config = dict(
    n_experts=128,
    experts_per_token=6,
    balance_loss=0.0191,
    n_kv_head=5,
    norm_eps=1e-05,
    attn_scale=0.177,
    tie_embeddings=False,
    init='normal',
    lr_head=0.00903,
    decay_fraction=1.0,
)
Below are experts of layer 6 (counted from 0) of a mixture-of-experts language model. Rows are named router (the router's row for the expert), up (a neuron's input weights, with its number), down (a neuron's output weights, with its number) and show model dimensions 0-159. Each number is 200 + 30 x the weight over its row's rms, rounded and kept within 0 to 999.
Before each expert's rows: a language model's description of what the expert responds to. This comes from a sample of Wikipedia text that the model never trained on.

# expert 35
What it handles: Final letters or endings of words and names, especially e, s, a, after doubled consonants: fr-e-ight, blond-e, Jacque-s.
router,186,155,221,230,206,209,192,178,200,197,181,217,206,259,178,204,195,184,145,196,173,138,209,134,206,188,185,178,218,175,232,227,184,216,189,262,192,233,192,198,269,199,190,231,234,247,229,181,200,146,271,186,192,233,184,214,205,214,150,212,235,190,260,181,234,221,236,212,138,194,176,192,221,220,253,156,172,207,168,219,196,220,168,235,171,208,206,217,165,176,213,210,163,204,221,199,211,169,204,187,265,271,241,206,194,236,190,236,175,160,188,194,174,220,150,168,219,159,175,191,185,233,191,174,202,191,175,214,176,190,166,199,165,172,198,183,184,179,175,158,227,165,140,187,187,169,256,161,214,219,263,222,205,204,204,171,231,292,203,202
up1,192,201,258,204,202,201,151,229,210,200,182,206,234,197,225,225,216,171,182,213,184,245,156,237,201,189,216,210,160,162,195,224,151,181,223,203,197,222,200,179,218,169,229,194,204,239,194,211,218,186,188,177,218,139,192,195,166,240,175,233,185,187,201,222,190,236,299,220,181,181,179,217,254,237,220,205,185,150,177,192,219,145,211,182,202,212,150,187,218,153,239,207,161,230,180,180,180,217,186,168,207,184,153,162,233,219,167,148,200,213,279,169,217,169,205,226,178,233,232,185,200,186,179,220,125,152,181,173,205,148,182,163,165,188,180,202,240,204,206,206,261,223,244,205,238,240,193,230,200,266,164,171,224,214,219,276,166,184,150,216
down1,199,235,195,183,213,224,170,195,176,154,182,152,233,224,193,228,187,164,203,196,253,199,266,195,208,185,146,201,206,211,229,197,198,194,178,201,111,165,167,205,177,201,198,187,192,211,217,152,220,134,211,235,176,232,221,185,170,288,204,208,198,187,234,222,100,222,165,232,203,216,200,193,175,191,194,228,180,231,155,237,176,200,221,234,192,196,227,189,194,154,235,209,173,151,250,193,210,200,241,227,245,222,188,196,174,226,177,234,181,199,186,183,219,243,225,186,155,160,196,201,155,222,248,217,172,154,203,263,247,183,244,190,169,246,183,178,252,224,207,170,176,200,234,248,166,238,236,235,194,157,181,202,209,181,229,187,161,212,207,214
up2,156,202,233,215,192,238,193,247,195,185,171,214,260,241,231,207,225,229,193,198,204,197,189,189,190,183,201,157,260,205,202,191,180,195,224,181,248,197,184,190,224,196,228,202,157,196,189,178,188,156,163,211,168,164,246,211,204,150,198,208,252,225,222,170,208,165,229,206,234,223,238,208,151,212,199,101,185,153,204,248,205,204,207,161,224,174,213,201,273,204,230,208,252,202,198,258,216,198,195,160,221,186,212,179,223,161,182,223,220,259,271,209,186,138,231,177,245,202,194,187,165,238,145,197,271,201,160,210,146,230,192,184,223,154,220,183,189,180,178,220,204,163,151,198,221,210,188,196,208,207,145,197,164,213,142,214,163,232,168,206
down2,187,199,175,175,148,249,184,163,176,293,211,168,205,197,203,202,176,200,214,214,140,139,254,209,160,195,202,206,192,199,206,197,204,215,178,162,219,236,217,213,212,178,196,140,168,176,203,180,197,179,278,192,184,159,235,237,223,239,221,238,267,232,240,247,226,197,204,169,191,210,183,172,218,203,239,211,183,210,217,183,184,222,184,149,177,200,205,261,227,167,249,204,204,209,201,229,199,209,176,194,209,142,192,199,218,132,240,191,224,205,162,207,165,152,169,268,225,213,189,232,217,154,154,166,180,217,223,160,249,227,136,193,192,246,206,205,197,200,221,162,219,166,163,180,190,181,208,244,217,225,225,201,143,195,186,167,156,172,211,193
up3,194,265,222,253,155,190,157,185,181,206,175,195,240,197,219,210,201,176,245,178,175,186,227,204,208,159,243,191,199,161,229,203,193,227,246,221,232,215,180,179,171,195,101,216,203,210,197,210,221,193,229,225,191,210,167,204,218,212,141,185,201,184,181,220,136,247,177,170,195,267,152,251,223,149,159,151,200,227,175,222,181,233,210,241,202,185,187,157,151,144,252,176,185,170,208,216,203,195,213,229,210,231,250,192,221,216,173,213,205,198,160,149,178,189,223,243,214,167,215,158,189,202,271,249,220,218,190,238,194,214,203,251,244,192,182,253,149,182,219,228,174,207,219,194,164,175,213,233,178,176,225,230,210,212,192,200,196,192,124,189
down3,188,229,214,154,266,183,198,209,171,249,233,217,221,205,204,242,176,205,233,173,201,180,119,231,189,171,214,173,220,145,196,143,205,170,186,193,205,211,188,104,179,242,255,197,195,142,188,215,233,163,203,184,169,178,240,188,171,181,137,193,256,128,210,245,201,212,197,192,194,203,222,147,200,237,179,200,275,212,249,227,204,194,189,168,262,183,188,230,214,229,242,200,197,139,168,231,159,174,213,221,197,205,168,188,173,198,161,215,203,190,237,191,195,186,234,174,217,208,195,167,221,233,188,214,201,216,195,216,246,183,184,149,148,176,202,174,208,217,162,239,190,203,212,210,219,251,208,178,193,191,203,205,198,202,256,203,242,147,188,230
up4,192,204,161,231,185,199,226,243,165,224,223,247,177,201,122,227,161,155,188,211,181,172,199,236,169,171,211,229,201,187,166,206,177,200,265,205,206,196,192,189,203,164,155,228,247,206,200,198,196,226,248,219,200,158,154,228,234,256,208,192,258,182,203,208,218,254,237,169,189,173,207,247,204,193,195,143,219,229,190,187,249,157,169,183,209,245,216,169,180,136,211,230,180,201,177,234,193,238,135,244,173,207,207,227,162,176,205,180,133,202,232,209,168,251,161,159,169,207,230,249,224,240,196,255,184,144,200,212,237,162,196,206,163,185,197,200,196,197,149,207,172,237,163,166,188,242,172,181,156,191,166,205,172,233,179,186,195,225,211,225
down4,209,247,256,181,208,154,187,211,226,179,176,201,159,154,228,187,196,153,170,170,135,253,189,207,200,200,277,189,219,173,184,148,171,206,163,249,198,233,180,187,202,207,194,183,205,128,201,233,207,224,142,224,184,210,218,186,210,189,235,196,196,248,93,197,179,170,133,217,228,243,242,197,179,231,181,195,229,182,152,242,191,267,237,216,171,225,229,181,268,218,233,204,203,188,204,206,158,230,199,214,255,205,216,197,195,231,231,211,241,200,183,217,192,187,161,271,163,185,171,163,218,228,237,205,218,210,133,193,182,194,217,182,185,202,213,204,210,248,225,189,186,213,218,174,202,182,204,219,248,176,219,193,207,220,225,183,240,190,184,195
up5,187,178,213,177,211,201,224,204,201,149,227,199,236,196,203,198,206,237,188,126,171,155,224,205,163,158,163,174,246,216,200,201,150,200,192,220,160,215,199,198,201,133,139,250,197,230,204,190,229,155,251,190,192,199,174,183,251,194,244,235,187,207,274,226,227,217,192,200,172,135,166,222,194,187,235,214,180,166,233,164,199,205,221,253,154,202,170,243,199,200,199,188,222,215,210,203,244,196,162,248,248,153,191,195,233,212,155,205,196,211,173,215,158,151,188,150,164,212,200,196,208,205,225,165,242,179,193,253,187,142,164,242,197,210,161,198,190,216,182,227,212,203,180,209,198,188,299,197,195,196,238,240,254,227,211,166,183,225,160,226
down5,202,225,213,187,176,222,177,188,224,209,249,194,180,238,162,240,243,217,203,252,212,198,196,177,236,231,141,203,178,199,167,214,206,191,199,187,234,252,254,175,149,202,215,178,198,178,110,263,175,226,231,200,213,191,136,178,194,192,154,185,211,212,170,153,180,168,179,242,187,233,158,191,196,188,175,192,148,214,220,194,184,183,159,185,270,184,267,162,206,178,177,170,168,186,229,223,163,240,212,204,201,237,231,220,179,192,230,212,135,191,203,266,181,229,200,194,172,219,265,179,223,240,190,166,218,163,171,213,249,209,225,212,209,187,163,173,205,155,161,185,183,239,206,254,204,204,178,169,209,248,253,203,201,203,252,189,210,206,228,163
up6,210,196,204,191,209,202,251,169,207,160,236,182,177,151,257,240,178,241,152,216,204,236,189,192,199,214,126,189,222,176,163,153,203,152,207,196,180,179,122,165,206,143,211,206,176,226,271,219,229,181,216,246,188,221,201,199,216,214,246,221,181,236,192,157,196,187,208,253,230,160,170,193,200,188,279,168,223,164,171,230,197,180,181,190,231,229,181,213,196,227,200,193,174,145,186,230,216,203,185,176,230,240,211,230,171,204,256,223,204,269,204,179,151,202,205,199,162,265,193,252,212,214,211,164,128,215,182,200,181,174,204,211,198,150,156,187,224,223,166,254,207,181,190,236,210,170,169,230,214,220,222,216,139,183,204,191,229,188,203,200
down6,228,176,190,231,160,208,212,220,258,267,216,211,224,179,188,229,181,172,235,231,168,169,256,181,171,200,257,174,204,198,195,213,169,234,212,153,214,226,284,214,212,249,162,164,177,161,182,156,210,239,201,133,184,163,167,217,192,153,202,191,222,176,212,185,181,169,197,209,201,194,208,211,237,209,165,228,174,215,181,220,219,190,179,196,155,195,210,196,220,216,208,141,176,240,172,177,256,175,163,175,170,146,140,195,195,196,209,206,170,209,160,248,160,179,207,208,201,223,201,227,233,194,161,236,264,249,228,197,199,188,224,163,156,194,249,272,222,207,189,237,243,229,209,206,154,251,143,188,203,188,219,221,196,159,170,166,184,196,220,206

# expert 37
What it handles: Word-initial prefixes like ext, int, counter, rep, month names in dates such as June, and numbers or pipes in score tables.
router,166,154,254,254,159,171,186,154,196,203,242,192,250,199,191,233,194,235,168,214,194,121,278,177,178,214,239,174,237,199,193,236,165,226,213,152,212,184,212,241,229,192,181,209,178,210,212,225,185,202,196,160,196,214,187,184,223,247,227,212,201,204,181,211,228,216,204,217,273,151,161,178,247,216,187,178,187,197,210,195,186,224,159,196,198,136,189,150,213,208,144,170,207,165,188,225,212,145,227,222,243,213,189,226,213,200,185,162,179,145,254,163,188,201,194,179,221,227,192,251,177,150,250,219,225,217,241,220,184,191,146,193,148,213,213,186,195,205,171,204,215,198,179,148,244,181,223,188,206,219,243,177,223,163,189,228,148,207,210,274
up18,262,236,225,230,257,204,240,161,158,251,229,217,199,190,241,205,199,239,210,226,200,220,194,227,173,200,195,218,200,214,207,242,223,185,225,144,208,213,216,156,214,188,146,187,173,187,211,204,228,187,210,162,202,187,208,215,219,248,217,197,190,232,218,167,201,177,214,219,194,174,195,194,182,205,132,130,176,181,168,231,186,197,221,143,197,189,197,224,177,201,159,254,183,200,205,215,200,177,237,232,204,174,132,197,200,176,138,223,179,141,155,217,233,192,177,164,197,247,203,213,199,156,229,113,225,164,202,236,230,115,154,218,166,233,208,165,232,251,208,129,202,237,206,226,212,196,192,235,211,203,189,192,208,242,213,238,229,185,152,173
down18,217,222,186,266,221,224,211,184,251,189,212,194,238,208,236,212,173,200,252,202,190,174,106,193,237,194,172,177,193,229,171,237,204,201,222,170,135,189,177,221,195,224,233,210,187,152,163,203,174,157,179,205,188,224,191,239,232,220,221,230,249,184,208,147,213,198,165,138,225,199,164,171,241,151,168,193,168,226,199,208,146,202,180,149,166,197,234,166,151,208,187,213,238,195,249,258,138,209,219,210,235,183,198,200,194,194,238,193,238,225,239,212,163,203,199,157,225,228,212,172,198,195,256,215,128,192,199,215,165,269,171,181,207,200,261,207,211,226,219,197,161,200,218,174,202,207,136,231,170,172,195,206,201,209,167,175,150,193,225,209
up19,170,150,250,248,203,180,244,202,190,201,196,212,189,194,183,164,216,224,232,214,181,223,167,126,197,239,238,237,136,182,269,185,200,196,203,142,200,174,197,177,169,198,242,168,187,209,165,192,157,192,238,220,203,199,185,253,206,180,237,216,232,229,206,179,140,206,173,218,231,207,247,211,205,251,188,196,176,190,230,221,224,194,205,168,180,244,235,251,231,222,181,120,197,173,187,192,181,186,189,250,213,209,167,192,245,191,177,173,186,242,152,148,210,195,212,182,240,165,140,198,203,154,215,208,197,150,227,224,274,203,204,198,230,176,216,190,186,197,260,219,196,186,198,240,285,168,187,219,191,226,206,209,196,169,197,220,171,159,223,243
down19,202,160,180,180,227,220,236,182,213,235,196,193,149,225,237,211,185,224,205,238,177,225,215,197,205,208,222,215,221,182,183,196,221,238,198,215,213,217,250,165,156,195,203,175,253,224,252,192,225,121,218,199,179,183,214,216,240,240,170,192,223,190,201,194,232,195,188,211,184,224,225,223,206,173,212,248,156,184,170,203,153,245,231,200,199,210,215,185,206,158,239,150,123,195,231,225,194,194,212,204,180,213,178,236,194,203,175,146,171,208,217,210,219,240,209,115,178,213,245,131,93,219,252,187,218,174,205,148,213,185,199,160,184,183,208,221,226,153,148,192,155,167,180,204,216,246,253,182,208,194,185,187,253,163,243,164,202,200,207,244
up20,190,175,201,168,213,209,175,185,216,149,223,185,200,177,196,240,168,263,216,211,229,213,189,226,239,209,245,235,147,164,157,190,215,184,224,190,243,137,179,179,247,153,164,172,190,229,149,205,187,223,220,166,266,192,155,229,237,184,206,183,184,224,183,217,207,239,149,181,186,147,156,218,203,204,185,201,153,200,171,265,242,216,208,231,249,179,238,105,255,218,199,168,232,147,228,218,197,159,173,209,144,194,243,197,245,170,190,175,208,163,196,180,213,237,210,230,251,190,180,204,203,212,188,211,243,157,220,205,175,181,226,200,226,193,166,220,236,209,198,203,177,223,236,189,174,200,182,241,211,214,235,170,158,176,238,232,173,229,179,229
down20,198,151,168,214,176,263,164,224,195,232,162,205,224,222,185,204,196,208,244,222,241,182,192,220,133,280,174,186,184,196,202,166,267,202,191,170,206,197,181,209,232,202,168,214,184,209,164,187,197,194,206,187,196,221,199,175,201,163,208,205,164,161,176,232,185,193,240,184,174,255,169,159,207,185,163,155,199,278,255,217,179,301,199,194,193,174,160,141,231,222,246,230,205,190,203,187,201,186,209,220,205,211,201,203,176,184,175,202,236,174,188,227,188,137,209,242,220,188,213,211,209,206,214,193,189,154,238,242,233,118,190,213,239,234,191,175,168,156,213,226,191,173,233,247,209,186,254,233,138,237,234,184,192,180,198,230,175,203,162,219
up21,209,210,206,181,150,189,175,182,227,225,230,233,244,197,200,190,146,191,190,148,204,212,244,154,161,190,204,182,256,186,202,143,211,154,209,196,207,204,229,205,206,160,234,132,203,197,237,267,277,167,195,163,172,198,174,225,149,217,192,195,221,233,170,234,244,210,217,234,199,175,166,215,195,196,210,183,205,185,219,210,200,147,184,221,212,212,210,214,243,164,239,167,168,199,240,245,221,186,211,148,236,138,162,219,150,275,203,226,186,200,150,181,144,247,191,193,166,248,190,164,187,210,213,204,217,213,228,171,240,171,218,235,180,212,160,168,214,230,202,173,235,230,232,173,255,178,176,184,167,203,187,196,230,188,164,258,233,191,178,219
down21,187,244,219,232,241,199,238,177,196,154,214,187,169,233,202,176,228,219,187,244,177,216,186,243,180,203,195,215,211,210,208,228,152,172,205,185,195,212,245,203,227,239,235,215,208,188,151,245,127,193,191,273,208,214,228,229,196,191,211,237,203,208,181,205,229,136,214,176,183,216,210,173,167,175,217,200,144,162,152,204,186,171,210,228,217,200,166,208,244,208,223,195,199,204,192,258,210,136,192,182,168,222,191,217,197,189,153,188,212,162,220,168,201,278,173,178,153,208,266,219,200,244,147,232,195,203,214,214,226,185,150,203,181,259,198,188,259,211,203,180,213,242,144,155,214,176,170,228,190,228,209,129,234,174,253,221,244,149,194,169
up22,237,171,247,193,203,202,195,212,192,189,235,217,200,200,179,168,180,236,159,254,203,204,206,208,201,193,300,207,260,230,190,272,157,204,220,180,197,206,197,232,248,159,193,166,196,192,161,223,200,180,231,218,192,171,144,198,165,249,212,230,233,241,223,188,190,270,172,243,173,177,235,195,221,206,162,206,152,178,215,203,238,220,173,235,224,232,168,189,224,205,143,198,178,187,199,217,220,222,154,207,179,180,207,210,186,188,173,168,231,167,181,198,192,191,179,185,182,189,178,176,208,225,191,253,196,134,230,202,256,190,193,224,216,224,211,205,177,247,117,191,189,150,227,209,205,170,240,211,199,133,165,191,197,156,182,211,138,208,133,238
down22,182,219,197,215,219,219,200,240,171,152,195,214,183,211,163,163,231,171,188,219,216,193,266,250,228,237,192,221,201,224,221,148,155,215,166,184,199,191,183,129,206,183,198,188,221,175,178,220,233,188,182,182,207,191,242,124,185,164,182,189,220,177,218,165,228,192,203,174,254,193,283,210,184,209,237,148,193,197,177,229,215,200,148,240,184,247,195,235,166,228,230,178,232,267,196,199,148,199,234,202,137,237,214,232,170,237,211,235,157,159,217,214,164,165,190,200,197,195,214,245,227,190,231,154,211,177,224,172,235,217,153,208,209,148,227,215,190,192,196,169,270,204,169,214,208,168,181,196,210,249,147,181,216,197,158,230,239,194,223,146
up23,235,214,179,225,218,169,166,240,225,255,183,226,129,224,196,180,196,258,249,216,179,210,226,207,191,183,202,242,232,207,247,201,194,232,146,209,199,236,154,205,164,217,144,169,191,189,175,194,228,176,214,235,140,190,188,176,195,256,174,235,191,269,220,191,181,190,227,199,174,208,250,199,218,159,215,190,239,212,197,170,264,207,225,130,235,179,240,238,151,189,200,182,178,186,170,146,184,205,169,189,270,181,137,197,191,242,194,230,205,209,194,240,172,169,193,194,216,213,198,172,163,152,225,165,193,232,201,273,163,165,207,174,187,185,184,179,206,211,244,226,207,223,207,208,223,186,169,193,233,227,178,217,206,202,126,214,177,184,175,246
down23,212,207,189,199,261,172,181,249,289,206,245,227,215,189,238,214,196,235,228,194,188,228,173,221,237,146,281,235,190,197,189,245,183,204,183,253,128,196,181,180,209,154,193,213,229,265,211,212,221,178,164,146,181,195,213,217,221,181,192,149,206,206,220,228,190,160,185,233,258,229,162,194,226,231,233,172,224,161,198,197,197,216,154,167,226,217,183,190,204,228,175,214,186,197,229,208,211,232,201,264,201,149,158,189,204,198,203,218,187,208,150,228,217,205,228,165,194,211,192,196,179,220,143,180,153,151,216,112,193,210,201,197,217,206,196,237,228,173,193,199,226,230,221,196,232,221,219,212,182,162,177,161,193,160,240,218,132,181,184,245

# expert 42
What it handles: Months, years, commas and colons in dates, citations and award lists, such as August 10, 2004, Released:, 1994:.
router,204,151,198,250,150,186,192,165,163,184,229,195,219,214,168,217,213,180,178,161,201,129,197,183,104,167,230,200,203,218,211,210,189,222,204,167,199,197,224,259,257,161,200,181,200,237,233,180,154,184,216,186,189,255,183,221,204,226,225,185,175,204,194,191,254,173,250,224,232,208,220,226,177,260,212,176,191,193,182,187,225,257,191,162,205,165,207,210,155,202,189,222,178,172,162,218,144,201,222,172,206,275,204,176,215,160,215,199,173,180,235,219,180,205,205,144,226,225,219,224,144,149,223,237,185,178,202,209,178,222,173,208,167,221,220,186,222,152,161,222,219,192,203,139,246,246,208,173,245,182,269,204,211,241,230,178,166,247,178,204
up10,200,241,179,289,229,214,219,145,149,187,234,243,252,193,159,227,252,223,201,169,199,184,137,189,137,272,204,229,205,200,197,191,245,240,216,173,215,193,195,220,231,224,216,178,148,190,233,152,204,203,193,180,204,195,170,197,229,196,183,196,199,205,214,186,193,209,215,246,235,213,190,245,171,222,185,198,185,180,175,219,220,203,129,216,166,195,210,208,217,215,220,192,180,184,207,179,186,187,184,203,256,216,184,176,214,232,214,175,194,224,173,195,232,170,246,218,212,187,162,274,195,222,190,152,197,198,233,208,239,124,215,216,172,186,242,201,192,191,210,175,140,235,165,145,241,226,196,228,208,218,123,263,185,173,201,164,150,199,168,172
down10,256,190,153,194,200,218,155,192,196,236,187,231,186,233,175,172,191,216,206,154,182,175,219,223,204,195,196,227,192,156,167,249,146,190,192,238,155,245,196,198,156,279,189,244,223,274,173,229,216,205,205,199,208,236,193,183,170,160,249,196,206,176,145,212,202,236,172,189,211,213,230,213,187,209,210,210,146,195,242,186,264,246,177,216,190,122,208,128,226,258,188,170,215,164,167,233,176,193,229,180,161,232,238,208,230,186,212,254,183,141,228,197,187,234,210,169,210,218,200,188,196,197,256,211,204,165,230,182,171,227,189,210,176,219,153,193,222,216,187,240,223,186,214,182,179,165,172,228,187,240,250,143,192,210,191,205,165,149,217,214
up11,210,152,202,218,229,182,158,187,182,218,233,234,170,196,174,218,163,224,184,196,247,202,226,224,177,229,221,202,224,201,239,195,211,301,170,219,194,207,190,316,226,178,171,170,245,161,237,174,225,230,163,159,176,173,226,233,136,245,154,206,218,202,188,205,267,196,198,231,175,164,171,262,191,197,160,167,159,185,267,161,179,200,166,228,205,150,161,197,231,208,194,204,223,188,210,188,228,161,162,230,214,259,188,181,212,177,224,165,196,173,212,202,197,187,210,218,214,236,184,202,198,203,206,154,197,204,194,231,229,169,234,156,202,171,195,162,173,246,165,200,208,213,184,199,227,173,150,244,190,214,189,147,187,198,192,158,200,184,215,237
down11,186,258,229,271,195,257,229,179,244,234,207,177,223,216,195,199,134,237,204,219,209,230,207,211,216,207,178,222,220,174,187,172,153,195,200,233,161,187,188,185,193,229,150,244,224,210,147,203,192,186,236,192,164,220,145,150,189,207,182,222,197,257,193,195,167,197,166,248,195,151,182,176,200,183,196,218,197,193,127,205,188,230,208,188,115,187,197,207,167,184,193,196,205,237,219,174,169,208,200,209,167,217,225,237,243,181,253,224,183,229,177,213,127,240,225,210,221,183,244,225,173,172,202,240,253,205,246,177,234,230,203,207,155,227,212,207,176,173,212,220,189,211,192,233,150,180,229,174,217,219,162,226,202,189,260,138,185,223,161,135
up12,174,128,206,212,228,220,236,218,242,208,195,172,210,185,270,223,217,236,192,173,191,188,217,183,187,165,204,181,209,180,255,215,143,194,258,176,193,217,151,220,188,133,187,166,210,211,200,161,233,196,243,175,209,241,223,217,186,226,216,198,149,163,214,192,186,253,195,170,186,148,176,211,236,210,210,157,199,227,200,204,227,196,264,198,207,230,163,217,233,175,201,213,235,191,170,243,131,204,175,232,239,224,220,218,221,189,257,178,215,224,206,180,178,214,255,192,174,224,208,149,196,227,194,220,260,162,147,183,176,252,176,177,167,162,218,198,215,174,142,209,169,208,219,183,175,181,158,156,202,260,194,243,198,181,224,152,207,238,178,144
down12,173,236,154,169,214,207,196,226,149,182,204,280,222,208,154,251,195,214,214,286,258,197,191,189,176,204,148,221,177,236,187,180,200,182,168,211,194,248,217,193,202,224,182,228,176,145,185,134,207,231,192,185,204,175,200,140,210,142,201,202,206,242,192,203,208,200,212,223,153,260,190,215,221,231,174,201,241,238,142,230,156,139,204,210,171,202,224,202,184,199,159,205,203,166,229,187,200,224,161,180,193,205,208,205,222,161,235,152,190,270,219,198,250,181,195,211,209,249,253,205,241,189,151,190,203,208,176,166,213,192,223,217,240,209,169,156,205,228,243,220,225,225,243,202,222,219,195,189,211,216,238,200,217,133,174,157,195,156,201,163
up13,203,191,180,193,166,199,221,237,204,180,165,136,264,213,197,252,174,162,179,123,172,194,233,176,204,159,154,187,203,157,187,162,178,188,219,180,180,214,135,179,220,195,228,216,244,260,147,180,177,171,199,197,191,155,233,178,173,220,195,137,209,227,247,179,215,204,247,294,165,213,206,232,199,212,186,200,232,203,178,183,237,198,196,132,242,179,188,216,215,209,235,152,194,188,231,245,196,186,210,201,200,277,179,249,197,177,153,230,179,208,176,243,184,181,179,198,215,173,196,224,164,201,206,226,152,217,206,187,210,188,199,150,201,209,212,183,204,228,243,234,237,208,163,214,235,202,190,246,208,213,154,190,188,226,239,256,184,218,175,236
down13,206,237,185,226,234,238,193,174,169,211,232,212,177,149,193,215,220,195,156,202,163,192,183,157,242,242,178,178,154,208,206,202,179,234,209,244,215,189,217,185,150,186,270,220,197,157,205,139,219,192,186,163,205,209,193,229,195,222,217,145,236,261,160,186,199,195,222,206,203,181,194,262,208,186,245,202,234,207,217,256,222,140,179,165,170,235,238,169,172,235,206,202,185,198,198,241,249,228,193,195,228,219,202,166,273,212,240,199,207,168,260,229,185,119,211,187,207,176,245,148,228,229,238,192,173,168,234,232,224,205,177,188,215,177,181,166,186,192,173,196,231,205,216,240,214,222,165,153,144,200,212,179,186,135,230,207,176,143,210,218
up14,155,195,285,148,223,227,171,196,226,182,208,175,213,148,199,173,175,169,166,145,202,204,255,165,207,183,248,203,246,231,181,253,221,226,178,171,203,193,194,175,196,215,167,192,196,231,176,186,193,232,200,190,227,155,236,170,209,185,213,189,242,154,250,207,207,211,230,199,243,164,222,208,206,183,166,193,214,233,167,136,222,256,241,227,170,217,246,202,197,185,188,193,243,258,124,187,187,238,206,181,180,220,197,181,237,130,185,148,136,237,176,235,192,189,179,179,233,214,219,231,231,219,184,168,202,182,233,117,233,206,183,206,165,217,215,196,266,199,233,208,225,223,158,229,234,195,203,198,211,203,199,210,220,154,210,216,211,182,186,239
down14,252,161,201,167,211,135,226,163,227,217,223,191,230,203,190,155,192,170,211,213,195,216,181,210,186,213,262,211,228,258,174,208,194,234,217,203,204,132,158,178,230,164,247,254,187,194,219,233,176,144,212,222,205,210,234,219,217,213,170,192,161,211,206,167,214,179,201,186,204,237,170,243,211,169,186,165,183,216,195,216,215,224,182,179,218,212,161,234,212,198,253,191,194,176,191,204,142,233,226,207,211,145,238,198,180,228,209,180,135,212,201,197,196,184,186,234,142,213,230,118,187,211,253,145,191,171,205,232,134,214,154,228,231,218,214,178,180,198,246,195,174,140,277,174,204,244,216,200,198,238,205,221,189,197,200,248,269,174,186,185
up15,214,146,134,158,231,222,155,252,193,215,203,214,185,168,230,206,211,251,132,191,254,174,169,185,158,276,219,202,184,170,146,210,238,207,251,183,225,255,191,201,251,163,206,202,214,234,178,263,225,179,199,235,204,201,170,248,228,193,223,191,213,212,185,209,231,205,240,184,185,170,168,242,149,187,233,276,191,174,157,221,207,179,154,206,230,186,187,195,195,184,193,197,217,188,226,215,151,249,225,179,186,199,195,189,205,164,186,166,161,174,169,239,196,180,218,186,225,154,217,202,169,172,169,201,205,194,229,215,148,189,245,226,208,214,212,216,213,164,162,155,253,187,212,163,221,201,123,208,227,171,180,217,235,240,221,183,191,205,241,201
down15,177,231,197,183,203,176,226,159,188,259,201,215,198,199,179,178,209,180,190,231,228,181,187,205,223,211,214,195,188,205,184,179,219,264,229,221,185,190,190,267,241,229,211,168,217,205,238,199,183,208,142,256,190,198,144,216,226,237,187,210,198,161,240,200,243,187,202,200,209,204,233,191,200,211,225,223,255,154,218,197,207,225,239,204,189,196,254,229,184,185,182,168,175,169,197,260,254,220,209,184,212,227,208,177,215,204,203,197,203,243,196,185,242,196,216,182,232,128,237,217,225,172,235,210,178,299,197,168,196,206,173,191,237,189,185,255,203,194,162,170,170,149,187,169,226,191,195,126,203,210,219,181,168,152,195,260,101,161,132,218